Experts of a small language model.
Size: 14 layers, width 448, vocabulary 34374, 124M parameters.
Experts: 32 experts in each of 14 layers, 144 SwiGLU neurons an expert, 4 picks a token.
Below are experts of layer 5 (counted from 0) of a mixture-of-experts language model. Rows are named router (the router's row for the expert), gate (a neuron's input weights, with its number), up (a neuron's input weights, with its number) and show model dimensions 64-95. Each number is 500 + 25 x the weight over its row's rms, rounded and kept within 0 to 999. Numbers have three digits each.
Before each expert's rows: "comes after" lists some tokens at least twice as common just before its tokens as in all text. This comes from a sample of Wikipedia text that the model never trained on. Tokens count by the router's weight.

# expert 26
comes after: ".", " \"", ",", ".\n\n", " The", ":"
router:480522492483520496539463464505521496540500517490477444502496542547507518473494462523498486503511
gate0:502542472455520481472496475502494489496474510509502500434484478477503495502488500518497492497514
up0:480481538511460496526543505527523483499467492474526484528478502551515481528553547496536502498457
gate1:491550513507487526464492478471515493497528473449500452494489478522441561504494472453516486509520
up1:488504506479474508536542502449508516460445504483554519438501517530519433536498478514498458530482
gate2:528506456525501501474497465492481504447507507537518519494495521526525481532492469438513471507530
up2:460497502491444504514533465479485505500507473496529471496481517506560526466522512479530508503497
gate3:531511515454481515438483508515477559438507526488526522433502462492460512493522497476504497544494
up3:510452478446507495476484490519516549455510488494494499447527483491463470510535500494480521520490
gate4:513522506489456485534503473481527524479452516552459500475484477527490530506523506496485466466529
up4:498490450506471498562521463449484486485482514512483438489475482515502509550527507474469486501512
gate5:466452494509517516539533480507467519481482540524525479490474498513488470479498454548532486529480
up5:555549490540512499495544480526509506530513474488472521515506471438506502559496503505526492487470
gate6:550516465492508470469479489501493466488481455528476484449476523464478525504482519472520482503478
up6:443497509479498530478460473498505518535501511484523497535473461505472505489515468519492516514518
gate7:505469510466525531484410456483516492507475469537476479512501496482498528450484527548473548527497
up7:513526479513398501480508532477486499482500524499512467489524478496484506530526500460495490477490
gate8:476467527523513518474495465458497487477522462527496509509474512496585510464503509499546513445506
up8:507521487461479544428469500477509495495491475532479489496502443517446504509483511533476514520485
gate9:503481450488520479475519466552528520498487522566494506515511520533499504472528456478526463485541
up9:533527492522445508495455507464483473452524521464515521499499460515523500551463520527499516461517
gate10:471540440539478474465465478470482560532525558504488542507519502477496536503497496504500538460527
up10:526481530521504520489496516508469513514517462512465455486478498512520478502523533494483503529475
gate11:463462538529503500500502529502517550514451479505498499471507524528453486532499481519499516498513
up11:528511519469517515511487480470525486496518504504494526526516456475506505504504502492489469480525
gate12:479482505514425445496501497482487481505493495522457495529512494483487458498536506509496496501494
up12:493543525525493541475456526499464478461527521506537485491501547532551517508452442498477515515505
gate13:450447512473527491512535488509498507508510460527498489478528503486515505527493449460530518482512
up13:509480491533511529524510504512504508474504501448521510503463451480502510538477490462495541534490
gate14:480532450513497478521482489520521495497424466488517504483494489499454463513513474519484469484506
up14:490505513475493502470482495485483513494489512524504501531527539478524498466517496474470537507551
gate15:461506519506516484551484526479459535542549493504513478463504504535511525512492441562500495516464
up15:457516503494502488541505511478442538544540464491520465473485505508502541520538453586462499502506
gate16:496521531526532503491528478535498504565491495473502517524504536528557489514525485491450547503512
up16:470477469526497497528508491461503449440500525540470524485494484532481519483496512506499512510464
gate17:504487559486486494534490474501474533523496515488479536505486493523529459484482516516482500498497
up17:482540555512509473516545472501450535510510528488484537488463522512515487484499497493497525496459
gate18:525562483511482488515490468508567459511470485547489509518483509546507494488485493482478472506496
up18:547523475490488534530449514491521538453518500500507541507501483512465525489466511503508514454503
gate19:509480482513485508522459503521486503488502464525516519533554429500503514477528459520493508543499
up19:459476498460501463472514513508474519528479495489482515493491530473486525538508539477490506527543
gate20:482485495486546485500500470503504485489487465526489517473527509512451530520498521524521519568494
up20:536509528500488530549481456479449477522489509463502505505508531478563481507476523487479510514526
gate21:472532475469500508488517504493528519482522517551511517503519480439460550481520487520478506486539
up21:527491502512477483488488527494512461516530468479530518529511478513562502495471517538516477497462

# expert 13
comes after: " ", " (", "–", " in", " C", "In"
router:519497482490482515484528488526459482483506529479466506523493464489500457486521494481503517546529
gate20:540531508504516485468457499515470519464469490543500510470487523520478500510513507498486482534520
up20:455464500502486492537500516516512464499523532479467473524526546482552489526497483493480521506486
gate21:523475487539500520543523458497494485522506484503483562469489447515499505527515517477493505501553
up21:495496497489526506482477488535475518491528490476499515495479518510508532547492546444530502538484
gate22:486475530519502464489469484496474479534471516533509497480477499524485504490468483447505486465513
up22:492486517518518488512440483417497480532502498471515487511505488510486484476496506445519473490505
gate23:538508510460507481511482470480530510504524493489513519526533497516484489540446526469535453473492
up23:496520465510495450506488531567497516511511506528446507509497514484499480500513512489491506534543
gate24:474481534491519545495466505482510484502500491467561538505500579543495469496463486522531545520475
up24:529541495500494473489508524526543522448492541462516443512431518503485476542491493530536484470469
gate25:467509550547534498515509467487486491490562502510482523504544488457523513467527487490478519542502
up25:511486477511441455519511521529497470520475530464501507472486516512506519524506569469485523449521
gate26:477503497489545518480464486520498493482560482508503476511485440530428495553514467497542492518503
up26:533513543515482475471512492469479514540469508552501462504497522500524471512497480465472507504471
gate27:475452464487486513475525472557490492513493524493450499481478500495474518509487500486475454470497
up27:482467489484507527479507474540485486516486530495464510491479491479481514509478498496475471483491
gate28:480489500477483483516499530533443547527474459472550533481509492472490490461475478514513504507486
up28:520525512480488461522529511542450511530501511512464537518493510498467495456495509512471506517512
gate29:494549507463500421488483453504470474523516523502555524505504513494515504495506494487492495485546
up29:441521493480550484434489477525483467510513503494564528483512478544501489500530521507440557468520
gate30:524481501521538490462530457580465525445522500481524479459471479501487495479455528510528503474539
up30:439488497498528502507485514524485535467445497543509475518464498484514520486524465471506516473489
gate31:493470539523438509493463540543507475527500490494444496469535480473488436483470485511494535497504
up31:521483496526483510495494517494498452524458479508513488511510499521485466534503494517502512505487
gate32:504464506470520509530489507519516491488502496485501483505535495530466510478509466548499496460513
up32:496473474544520490484507502488477488510486489477507514556551483531513466493477553483512494488491
gate33:453530491468413501488534483492476473527489461458528456527511512459490518539484534486533479479507
up33:481519491507476485455513504504488456493477481452517499454515551477489543524489552472505456459506
gate34:485507490493462482518496542474506511487468548460509445487497544446487520478489516493454491487505
up34:505472476520499505493545537471496476494500504493502503484524530420516541502510504499463501504485
gate35:529496501546450455487482502526484506559498494500478498499522474509494489508483502475540476495475
up35:550494542515471488528508504503460494488513504485507499502501499450502460503481495473509495475504
gate36:538547491474523499489507506497522531489512530511475515489506498494504500488548461458532529525477
up36:515435544529452475462509489487517468459489522494498507482489528533485534482465497517421493482449
gate37:493487512507511495512455506476511483528543491493490528494497508445504475502493493571501508513491
up37:471506545483503493523524491488471475489502497523518489492514530475502496444492509484523511492492
gate38:472444529461522504478497493522524548542489525481532523477508481452521533558495492524458506493494
up38:499488456499447507480549489485498465474487454506554477502487521509522497488480522494450445488476
gate39:505461459494499528559536480527467506479470539506443534461458475529499516473487494502540472486483
up39:510472459497478540560529480505464487462465530518476517481462496539500512460474488495536493471503
gate40:511487539472484513517435477527480519468491491529498510492497514542463468450483498517538494512513
up40:474507485511496466478468454522465456479525481520501500559537529537475508472516511501514477489502
gate41:519519502490536488487515541488479502470516489499434530487534494498475508481497507499540460500504
up41:465484521529491517513494500506499523524499508492555454494472494503503491478486475498461550503503

# expert 21
comes after: " the", " a", "'s", " The", " his", " their"
router:471460462472469534501510539505557504525490553464487528479500545483518524493503490534521495477519
gate20:493475477486512476501502514524519474550497487474509494527478468498508461546499442447499515495495
up20:495514495519497509461483497510498569516496500508505487508522495514519499498496468465510495486482
gate21:545527488484509539490499469505450472488498494507538536518531482507529507516520504475513470494459
up21:531508487512524516481508507520447502455518535488484533484519516494515490533514489475521459492476
gate22:458500478484543465471524437512487529543506497547506493518494486481508496494559521471555524508566
up22:482503503468522487506509500503476516496511508533522462519546502514556490500548527495500489528490
gate23:463506478531483472517436488533450493518494532491519534456502475534530535479498445484510528471523
up23:518519528485468534453518502529504545482487492503538467518504542525527519498531508499489530506504
gate24:517540482485467499512524516492501489527522472498494510533519516511521506506532443488525511527538
up24:502532479486457510551499533483478485490510486450512496509491502515533521524493477494514498521509
gate25:476459507491521500521449491534539469509479510551432468518507524508503519506497452529487478497462
up25:485511463492496509499507527464508503523482510482521536510506493526484521494478513463514497536515
gate26:460495513485495500479487523498482516452480549510464538538483500473504508501521500502505511519511
up26:483523525476509494535462463498507481490509556515498464485529508499519559506464498539479514487505
gate27:488469494519515483514509456536520520499478443474474530510524500509509531485498491451519515494479
up27:485468516511521478489515471534535527509490467492470524523524511519508525514503480480508510487491
gate28:474523501527534520507477516494520496511512489496520484496516513474533498529528510515495513509510
up28:525478496522488515518485522511530462493517499508455469513501521506494498522543468510462474495459
gate29:510454521477525506494502502542477528496487496507497498520510518483515524465545505473485484550518
up29:495528488498457478509500512454475459497511499530471485517489469540524517479527484466507518517517
gate30:528449510511510489519491544491505506509480520524512517528483471457497467540488502498564508482499
up30:527509470412500480484479509473503474508520478492511524531462459489453520515493464512531473507488
gate31:492510486490539519495455494511491486508498504504497469500502525479504553495479506563517533497485
up31:476467455474543554468468476529484462500532494514483447520489488495552489488484507512520530546482
gate32:501454523466488520464479518489506539515498485482525491482460493499480501529527500496529516528516
up32:499563446510519507487477514515495511499502481509478533473515484499536490476499477503489516456486
gate33:527516493511491486487515473497480497492538472501510489518517527511520548518548481505480468453513
up33:531510495522520486458491502532497495521501490475487506520473477493476542491570536492502488514519
gate34:496477469478434502483471472475495503475482448534479471473467521483485495509537527521475470504502
up34:514472485500472506464515491529489460509477475447450525493465472526485541495466503489538517518494
gate35:534486457456498512491483504527475517539460540495534546510520505479487439505538480540461505526492
up35:450541492500511463465512526496474480472468509503448482550490478468482447522473492540457508546528
gate36:508509526496462509523561445522523521490495515509490471475463482535495495517542482502462504490504
up36:485518469540535490461476484486519553504512497545516483553506500551482476469506494527483507534494
gate37:526545533539527494473487518511490489560562488468515531516490470523480492482529496491501485521474
up37:477471498495444493575496508440514550475485521526485428439484464476537505481518521529490487480504
gate38:515512482465547502500520526444492468496496521471470453483543502512483464541503518512537493513495
up38:470532519494503465474507470525523533483478495493511536507470502496521508536491461510477458514514
gate39:525504512520502497474490492527497486492489569531502543532468530532499503545508483516454509457521
up39:548478506483483502487498465531479529526478488525512526550474499522514491479549452474515528414527
gate40:561520514552509503495515475520484527502493510517455507508477545484516504486475486534463484517519
up40:543533502534527502485508526509498521463483489533445479492486525476517492486503468551508502454493
gate41:466515511485541533486443523555486520529453504476536517496472471481519523491519483463527527494547
up41:525500558512470457538472465523493509500520503503501544498448480479490493510499498504483463483515

# expert 29
comes after: "19", "20", "18", ".", "17", "00"
router:491502537531487513511485526484480495486500466514478514460466497495474512464504481528542482485512
gate0:471514489512525518523528519502468482539505495515463434469514523540463556505481507513459489487536
up0:485513513534515481516537513499450471539492492493457440458520513515440551498479502511514506473531
gate1:518493536507495532473465488510520523492490550466506485478466517515489493493467474504474528501490
up1:460509480477519497516515515517499453512523488507498504530559509491523487513490524505526479478499
gate2:491474517456501495494506523475493512458475488545530495534518479488506499486499497491481502481431
up2:505522484461510524495504502491494522504449528515465474481480486475521487522490474508509474505450
gate3:514496514474503500480534470479491509507516457488509480486494506460540522502503477481462470496492
up3:505484482502502495495483554522497497479492551509511510508485537518490453488524516496526520507517
gate4:519580479514527501494458532464485515493514490476491511498484491488459522503471474471486536524453
up4:467495472508500525525501516506519485503486518526481457485509527510543489538527531516526509513530
gate5:527514489467472473497467494458504555480537512467466519523521481507457542499514533501476515497512
up5:472480518547511537500517508536497449517475512520541490495473523492532485494488474491522490491478
gate6:483481464495494533517465532493467484524521500487453477476479473510476477531503507503515472530525
up6:540482513518539561507478532507479478530479572508481484518508473447513512463475475503480539522543
gate7:523494529506509558482515505457498448500523503535498535506534527504475549520467483509508498462514
up7:506518482506487462531487451526482476460507497490483529478448489521500516535526527514511520461504
gate8:532514467463497547515558511469504505512460513549502497484477473523541437482537491499465506521534
up8:523542487443494505510516489530507502550471540517513509477502524505513485494485494485484481511499
gate9:509541521514567533512510500530492525503486460481525524494513471485552463472508490519539512533519
up9:481505523516512470526511518490503517465505499504475530492480477501467550474465480499492545516501
gate10:482516500493515499542509529470474510524478458539529547524486512539513474475542474525526514518512
up10:495508509489488533498503527468522564472496517456476546525473487458484504488538477491468502502517
gate11:406440529438504464465501473511517467533488466514509451477489476515479477481513504485470528508500
up11:588518516520526556513487553504481525494493507476493530505508516509496519513519507469502485492533
gate12:493455503473494557464475501520530476482540471518510510475553465495476504508529511519530463489465
up12:506494552543494518501474500481508491460533510527469526514486495494553500462515502486531477490531
gate13:522502473517500504469486481528502440509492486463468487486506524474519498541449486508512491515478
up13:488468494477493496476502513494486511495459545474489469522483499491493499486516534472493506499464
gate14:522464531543503518514481478488475500500498518495498498485532489508497464456500482491499502513508
up14:498527498525537492514437473490484483522489465510493527475514495513485504501532501500494489516543
gate15:518508517488493488488532514537485515465478533491510529517570484471444536518474494503460494478508
up15:511472522503510494515497507480528503521537499483481474516484517509486444533539523490577502489509
gate16:483493502508515483516469461468473510492495508528515561438497503494481504486486509507475471520488
up16:494534484467497538445551506508530496451496523509516446540483487502539522537500524471530526508476
gate17:485521482491550488480481519459518490484526539507492517523478484475478539548503502507504528480530
up17:483484526478462507440489493506511450511506535481478511414495504488482498467469491483506473485476
gate18:494499495532489494502511491459502508536519484480553537496450504459479521527514537490542482491475
up18:511520523491506460507478509490480516512502508527522498524476481503476509513497535524527499477489
gate19:536481478447453469506528471542499517478510483488470491450536500485484506512452528566509516483477
up19:531505489522457516535489467504519478499513462503486459505498521544469502506499461468540495468490
gate20:476507514482500449478480500502522519523502505497532531484494467508491514513509525526497561473473
up20:517517477549503507515538500487464502507482484486517465479537505503492475491461504507470450486483
gate21:471533470541531517499492503541520481514512508503532559523514496493517498488512479526488505508478
up21:472528491498558515540493507532508457558514508477486489513478524492486517481492522451459498519515

# expert 6
comes after: " ", " |", " (", ":", ";", "10"
router:536486511535515485482497536513512501480490467521507558510473514520506493513524538490477552456500
gate0:454484508479510546561510482489479534470501508464512494467515455463474501443493515505469482501504
up0:515479506514504465460533496506513461480488486448506478496469528516492481551484492476507509490443
gate1:496525523477529500513495491462476515498479484511504555504526459496513491475495485521483475495516
up1:470491527513514498481534536507497522529456499512495511485485505550505522463502422506451488518545
gate2:525490490490488518526527538546455493487498462500522480506523478496501532505460467484461497520510
up2:493477497467505455495511494499510466491480536515557542483519517494497545475452508480438515514491
gate3:472538518511495524502532515504544479484494492482504519496517506523529543503452496523465497519481
up3:533543499567525472500494537515483477477481467531479484502504447507507467470484474504490509502530
gate4:478488527514465494521504519506539478487416531488508493492495523508494481486489520521531470521496
up4:513485503538509499478497515495493515517537514441529531495526533490464524498495467508475494460488
gate5:473506505480479486519480476515544475489477522540476524495488502512506507507549484494528458566490
up5:540560496467452503450537505486511496486532515528531487498479503507470446459526495499447498496528
gate6:485493512534460503507518496459535463491495475504515509479501537506506513504519485497513494504519
up6:511494575500496527517485503479506503551498457488470497524491482455484500498518492520494544507522
gate7:497497523533472458446533451479529495513518544529528471533553534473461495495497469514510494466501
up7:486517471507525478522511512482508548542514458543473456497533515467509563519539481537521468509525
gate8:453469494516487495520504534501479440497460495501525498485438464516533465500515478525490503499424
up8:474496543480467492473492452489481532482511477507508536467525482531510527529488553505527510542503
gate9:503494510504507518546480517495482515496491493515510504508506507469489489475508533470495488492478
up9:507491550489493515479481551501497528459534506451478512477503510511554491512431513512457487475486
gate10:457473518541485517478529530504500498541504505484519530479505512541461490530484513487518494446531
up10:531521495460528480508486487537510492472489474489513462535522532490510511483529481494492533488489
gate11:494466513473470465497524550512511542505485492501446485569510507502490546520516467501470523529486
up11:487468486505449479502528473545513525529458509499504508502487521541516435502480504513501488498468
gate12:509474529522493496501463461469467514502503532503498476524509482473525473442524432482515476503507
up12:481511521535496498515529536506503497529497531524471515489479534518497489484527470524470482485546
gate13:491553544485530472545506452453518479460514486481495532531480534480479471499477508504491427525497
up13:504482450504484486499486525502457508526514466479513507467521500472497434542501541544481529547467
gate14:509493484506511483542471506547506517496491519527464562483477525509486502505470500470501528504507
up14:480549489500551480498518480517529557496498539502523475512449469504480509491512553512503541485489
gate15:501530509495455514503552475444490462510544473517540533490508505505443556466523470461521531493538
up15:513504517425495526540474483527522504512500469453485512554460472482456520506550488523489512488497
gate16:493505540535506505510528543511533541509498492487478470547525536530476535509507517547452448526496
up16:469496465500503532498525492481557519489490488561514487435510463465499485494495483509556523508487
gate17:507494488475484484449456534486531510519501481485533536498521543501486487489490471497504523494538
up17:492491490484515488454485494479465519513503483496517472457486499520454502488488487472488470476495
gate18:508524505484514519507475518480498466552468495529448523533506493505497492514465499493481459510475
up18:527506491436484448486530539478490513522514524530451528515519473495491486518524529529493519560494
gate19:493473472496501512453465495506493485471432487522506536492489473516503528444483488482487510510513
up19:499477519454468541530469539550536463521534524513473537460489506571460473518507498495505508522525
gate20:496470539513463506549532519479503488521456509499514547498518440521500482470495472520515511478499
up20:487515508501484461518476445538487524500469509445489482497496553504458534523514497438504508447495
gate21:458527506472480507500462454506528539469481521477457528461544496482486525538507531476486487475531
up21:490562523481470502508499523525514488498449465464477533483486506514488462470507521505482508495480

# expert 23
comes after: "==", " the", " for", "===", " and", "See"
router:530494499502469486490532453494499555498510493503517488518491480535494516461480497492499522488501
gate0:489468482467486539466481443542503477503476531487451471523563521534500499498551521468513511488499
up0:500460515463508501497505488510532544495545490537452505475497531489485485532547496530517465475498
gate1:553513510482513481495527516533448479519493511500493513511482518470473497556511467518524512485450
up1:518492533547490484483490476476522486490468523509555516524545495503514513503511545486490514502557
gate2:489470509520501497517513533502459483505563524490494527488517492452489512487517523492487493528506
up2:506510535468481480493531512500513527478494488531465484505532512497480535500505510523481473451509
gate3:540482493542553505525457493495519497471520492477517466510496505467475492481528468525509498519508
up3:471500503470498515490527503441451517530459488496452504510499479530550509510471508508467533489512
gate4:499535485538464479558533538540516486493474482522547475482521467539514554500487479513499481493491
up4:458499509524509470463505463463511530503482522496463526509481535444519455462528515484508532466475
gate5:479519489498473505506493480528515512538496452505458549509525502504567481538504520502517546515518
up5:479479494548455567522471524500526463493499523502500472533476482503468529488516555532520507534483
gate6:487535508478511523480506512531464477477508537478485500519483481514457529475506462491504484507481
up6:470467502515499488468525529467506508471486496467525504485516503518522526472511508463506505514535
gate7:499494538453498513472519490540530518465454531448499538524518512507450525472457472479511467474501
up7:508493516447485485547523523442498501490479496531515517456482453522508510500548521508467485526507
gate8:466491478503490463540481466523446511509467525477552503515585462455467506483505493467482545509521
up8:464530492523542510489495526452514481485517500485496551525527490488557506498498493535482492470483
gate9:505509497533513486521459497510553514474497528517460512523482475452509472521510488539526484503486
up9:497496489461469535523548496508453488516484485477532531472536491546499533480514504449465493493518
gate10:456491497490487460513514493507518546485491494486480494494508465502514538535481521511514473452512
up10:493490508490499488471524498485515490467506487529462505511527497535487557532490510516485488466508
gate11:527510492494518507468509539499508544472504466493496418538535500448490532489442500511508499515546
up11:525517496507533520512531526478497540479468483495524414502525498484458518489469510527517515524535
gate12:508519523472503503541510480472457515465497483494507483529473515477546502481519491520498483519495
up12:495468453512483455464516481521528485531476503503527523512489510464498492494510500482487522479478
gate13:475482497476484513510473489455528468489499489504522539506515471464443510513548527511546516488467
up13:521448517488488492501495486485505527485508462483460486531462533473532483504504493485478482500506
gate14:488498511490546499557461494498510478465497507498531509488502517472517464499490519513511503501485
up14:520450495514516524495490502507511511516556491455480498485465509503524499472466472512493494497543
gate15:481508487468502512504517508508487547481509544502468462522505514482500473502469507491491463536499
up15:502514505466508504452486500502499501537499573513501498486508520511514483526477529513518498520509
gate16:488472534537488444455519487512490508532540513538447517506458515473487490492461482509495462483495
up16:479491550515486479456507459520484538547528526509469509530491481510504508529497513491496489499507
gate17:484478495491503534509488523464483533466499511525518465496511482484451488461494498507511515471536
up17:454535482464481506506472498557457500476513549507483476523497529524494513505511476533482532559511
gate18:474439518497489476458530459561486497513488529490492463515456554501485493499515469457481531510494
up18:508484514478515511522512485492469489472547502512498533542505549520545485473470497482466538526476
gate19:488493523510516463483515479504508486493480510543543497546545507500531509472481445507469507545521
up19:531503527468536478488541529484534474473503515509527517515541529547520482492491464494510485474517
gate20:502486485507510463520534448513492510498532499541529527508502468493519513491486514520512522508508
up20:461499541525488520510450497483484493478474526425490524509502518534461465543509518503473540522534
gate21:458484494475464467504485539484491469511465483496501495468491504502492523510474492490533484469538
up21:514544519511522535547487472490522516474510518493517521525521495485481494509528481516493488534517

# expert 11
comes after: " |\n", "\n", "|", " (", ")\n", ".\n\n"
router:522489486521507503493509452497514501507511494495478504490490474489504492504528523514512511540472
gate20:505507515519486504497502503455523513496496467514516492460529492521524486464514536500548467489513
up20:500528510493457517487528489505478482509496509500453487504484476521460493472544497533469496529504
gate21:519450533503503473529499471516526522510504513465473510498506502482527481472456499497496492516503
up21:516541513478488482479447479478466450498480500501470485495530479517425511501539484480491458516451
gate22:496518421505504518520485507524505502499525528516470467470517507483450462503488495479481491508469
up22:512484582497485497476494491477516497504485473482529526530501495509528540498499522521504496498530
gate23:494510519510474505435504489465515515538478508499527471505541459495489538507474540518522466506452
up23:498513481456525489553525507535516484452504503495532481482477536507513504467490473486490508528492
gate24:519474509482478511491489497491546497491464480493496478494504550500503491522515490497451482538520
up24:518479483472512515488508500501508509473486482497531490503505596491496498519511503515488497539535
gate25:490495491500458531520441526502462477535503479483511488534509514544520521497528468503496506479499
up25:513502509529493515505502507513492500542522487487497501530504470509541491499510464482502527501448
gate26:534462533489516491473527500518500499515526518530519499516507521511463494501527490485478495486437
up26:502459491490507516497506499496480504552539476540493494565470505508497524469493502471500475479479
gate27:516498488495516526537538526490497509497497478495512506536511537533479479508480512522473493472469
up27:483497509521511527502536544516519495511501494512487508519500498479435498500489500517500445475453
gate28:506464500501538505557537561474484543508501525488517494515505507476475497522489515482518501509466
up28:495490484513540513539553531486477535525498520507527479523498522486476517525487480510523479530500
gate29:516486507507507504498497544511526493536477508501500501473502455471504456474491490517509488504504
up29:474546498483514503523515497555505493424520514475471552478519459523498510470527456493485493514470
gate30:498482502502506491518443458513507495476520544508449468483511520471488481493521491506489460523490
up30:490522514523501540465527532494512496492497493504536514531510492540539517489501523504524559462507
gate31:460518474477440504524531470537495531514545533494513474491509478498485551510511493528491487482491
up31:487431503522501492523485525458482495468508453505459507459501507501474476509507502481497478499524
gate32:525475524449507508464469457507521486508457458517494476505504564528548510476455519475515482523508
up32:491497465522490529491507495524501512491498489496510543496505494529544536522478534502478491522498
gate33:462509541500544489467498506504531514515520483529516506486523487478529480489490512494517515475501
up33:488534551493515486470496496455542520525516511527478493454497475509486544496489500498519461488488
gate34:510500523541511515447465501478503526490554503522466508490500497539506547526514503473549442497477
up34:515475469469479463544508531512529536486478523455506501513468492473426461491521486551478514518515
gate35:520485527487471525483559505510483495491493479524519513511474494500547522506528490473465516493487
up35:457494537478512513500554499469475527519491533454500501496479503529527511447521490505512527524519
gate36:502545472469464546493491488496527493504486471506516494508475480511459465520470477490461510477494
up36:502531517509488578511467529492494491532462477473494481466494480511471478519499518509515521462489
gate37:471504506449489479480506515479544454475524488503504499542519490531486502498530480490478473512517
up37:519498465545549547526497511490475557510485492477521496466492496488527524490493556475525518477512
gate38:497507543523427545455505495500556477532498500482489478524517517505487479478514513521489515516488
up38:480499497581486495462516512494487479505463523500427495499515508508526465491481543480483511507477
gate39:491458464459493483536540448523500520558478546504486500510489476569487497480490504491473515533506
up39:553495488479533491478518512492485531503499484523457501481509511534538514486497548476507545483540
gate40:490492521519487513438498502483489509540482480501495515499514515474499558507454511526491483480464
up40:538494496495522476494507482498510458494517517456526510502470533489508486512484531477499467506533
gate41:503485499465434495507542476514464430533503512483512496519534526539485457524467497539479492524548
up41:495509477501522516503468478472536553504523499500477542477502491462493536458529504455486507466498

# expert 9
comes after: " of", " the", " in", " a", " and", " with"
router:471488510500456529478465523505540485523504545503458516533510494489512517502510482473519526525503
gate20:486527519485545497517534515508495543465512510487482569458540495521466497484500512528462552527522
up20:536494480483476517461539487511522506534497537531491472519478487486477524501520496484458496529493
gate21:485490525480504543530458527517516497495533513501494515481515492460510517516464549502479517527495
up21:495542504496493531528468487492464492495526496501524473516517482485511491507472531512512543509527
gate22:495467500526511538464497498493470533558532532479492521516488493501546514518516515491498525493474
up22:466458543484473483492541499516493480517516428473489523532509466458520493491493499501503498489531
gate23:505517491489488496489475538505543495472465490477508491470506490516528463498470485505491544489479
up23:539514494511526542504498504467515491515463488503481542509495496505529536504483501500487542516469
gate24:532487496477479509462468514523509465476509496490501507517482453498479485505521467544497509488483
up24:491507522519524494530530500499483499515487501491492507502490529510501499531465515437508513468516
gate25:522472502459517528481468466484534510517519542498510493506483522464532513525500480493519499515488
up25:523546490508471508472503487504464500514511483542499492544520466486448510477511522514463507467487
gate26:456525490491530533482498504541485516479434520488532490484569433517513494521499476499453486482481
up26:509557493498531561529498502497490548481502512467538491505564474491499489524506465526487493488497
gate27:488515469484503497507517521511509483482461533526502522497542464516538493500498497444409518500534
up27:482456486485465514494540470480518492559520487508520496519519491504477524533516493500540494512550
gate28:540517521507528499509454483503452499522537517501486536518528508481530526508502530518539518526547
up28:503493539539510503464524538506518489530469481496462441532490505551490474530529493494530479516521
gate29:531494484490491481452472514485473493468522451517501461445506522510488501553505476525496498496523
up29:506491476462513470465475520488472504488509480507535456472514528524479477525498484486491506470518
gate30:527522483514534537490498483495463491467470518497474487500442476468524502476517505524520487523470
up30:498493539570491515499487514504528526497490470478491532564472544466483472494493505474506483478495
gate31:476505485568524520501520444482479477474471518527468465504457507497490493489505510459500484490506
up31:514522514453515460524477585518534517525515462467494475499513497530548483508485510543489543478502
gate32:473487504484490504470509459499481487512515437527480512500536486455565503497490502518527513472521
up32:501518514509475473476512476479493512508475532512500519530500471462486499522488503539491499464540
gate33:509516474468550493521497494500493505454493518498477493458499511486531479491474546496528485499584
up33:506503517532536501481495471484486475508466469524529506512512532501494495527527457485446490517472
gate34:511480479480457529484503507508486554537480466499479498487488511495529531468553492477495495484440
up34:515486480472477485522559456502498523499497467527515507510534479502511523526530508513447507496427
gate35:486543529489503530518508491546485490474506496521499490507468566515488530515521502546501452492512
up35:491518506518467465527506529525454489499486501529510445492508504509523462510502499485508509511511
gate36:501508479499455577520517481493546469525545542445531573479499483494475466497512513535538518507545
up36:497496465525449541475512500512507511498498518502506508494502490488463512543528519546491514477549
gate37:498485456516527476465483472477481488466520515505468530526510501520478564497483471533464499512532
up37:490571544501469504524491540539504520498511533487564474485521485471503468515485471452574492464483
gate38:493544513489473477485546502580468526505505480523503518520486465487483519488548470466550532511505
up38:484522472495518496488511492525486488474488485507517488552495461516482526493528500507594527481521
gate39:513524470533499539513452505488484475461489441508507512497482455475513523487501526503539448524516
up39:502503522461516465494566469474499502534542538525500508517520545512474461485519475507516527455484
gate40:509514501512492484499462487488515522481505506491505511497502446521462492491562531476502498527499
up40:480478477520497479527508478507544478540490450487522481479506449495459475501526484481529514514507
gate41:521493473533503496519526505527465520495527530560456481502500489583491500488499469436512470487545
up41:483482492526498528488531505545494494464509562492451465483517504536470548524482490506503474493538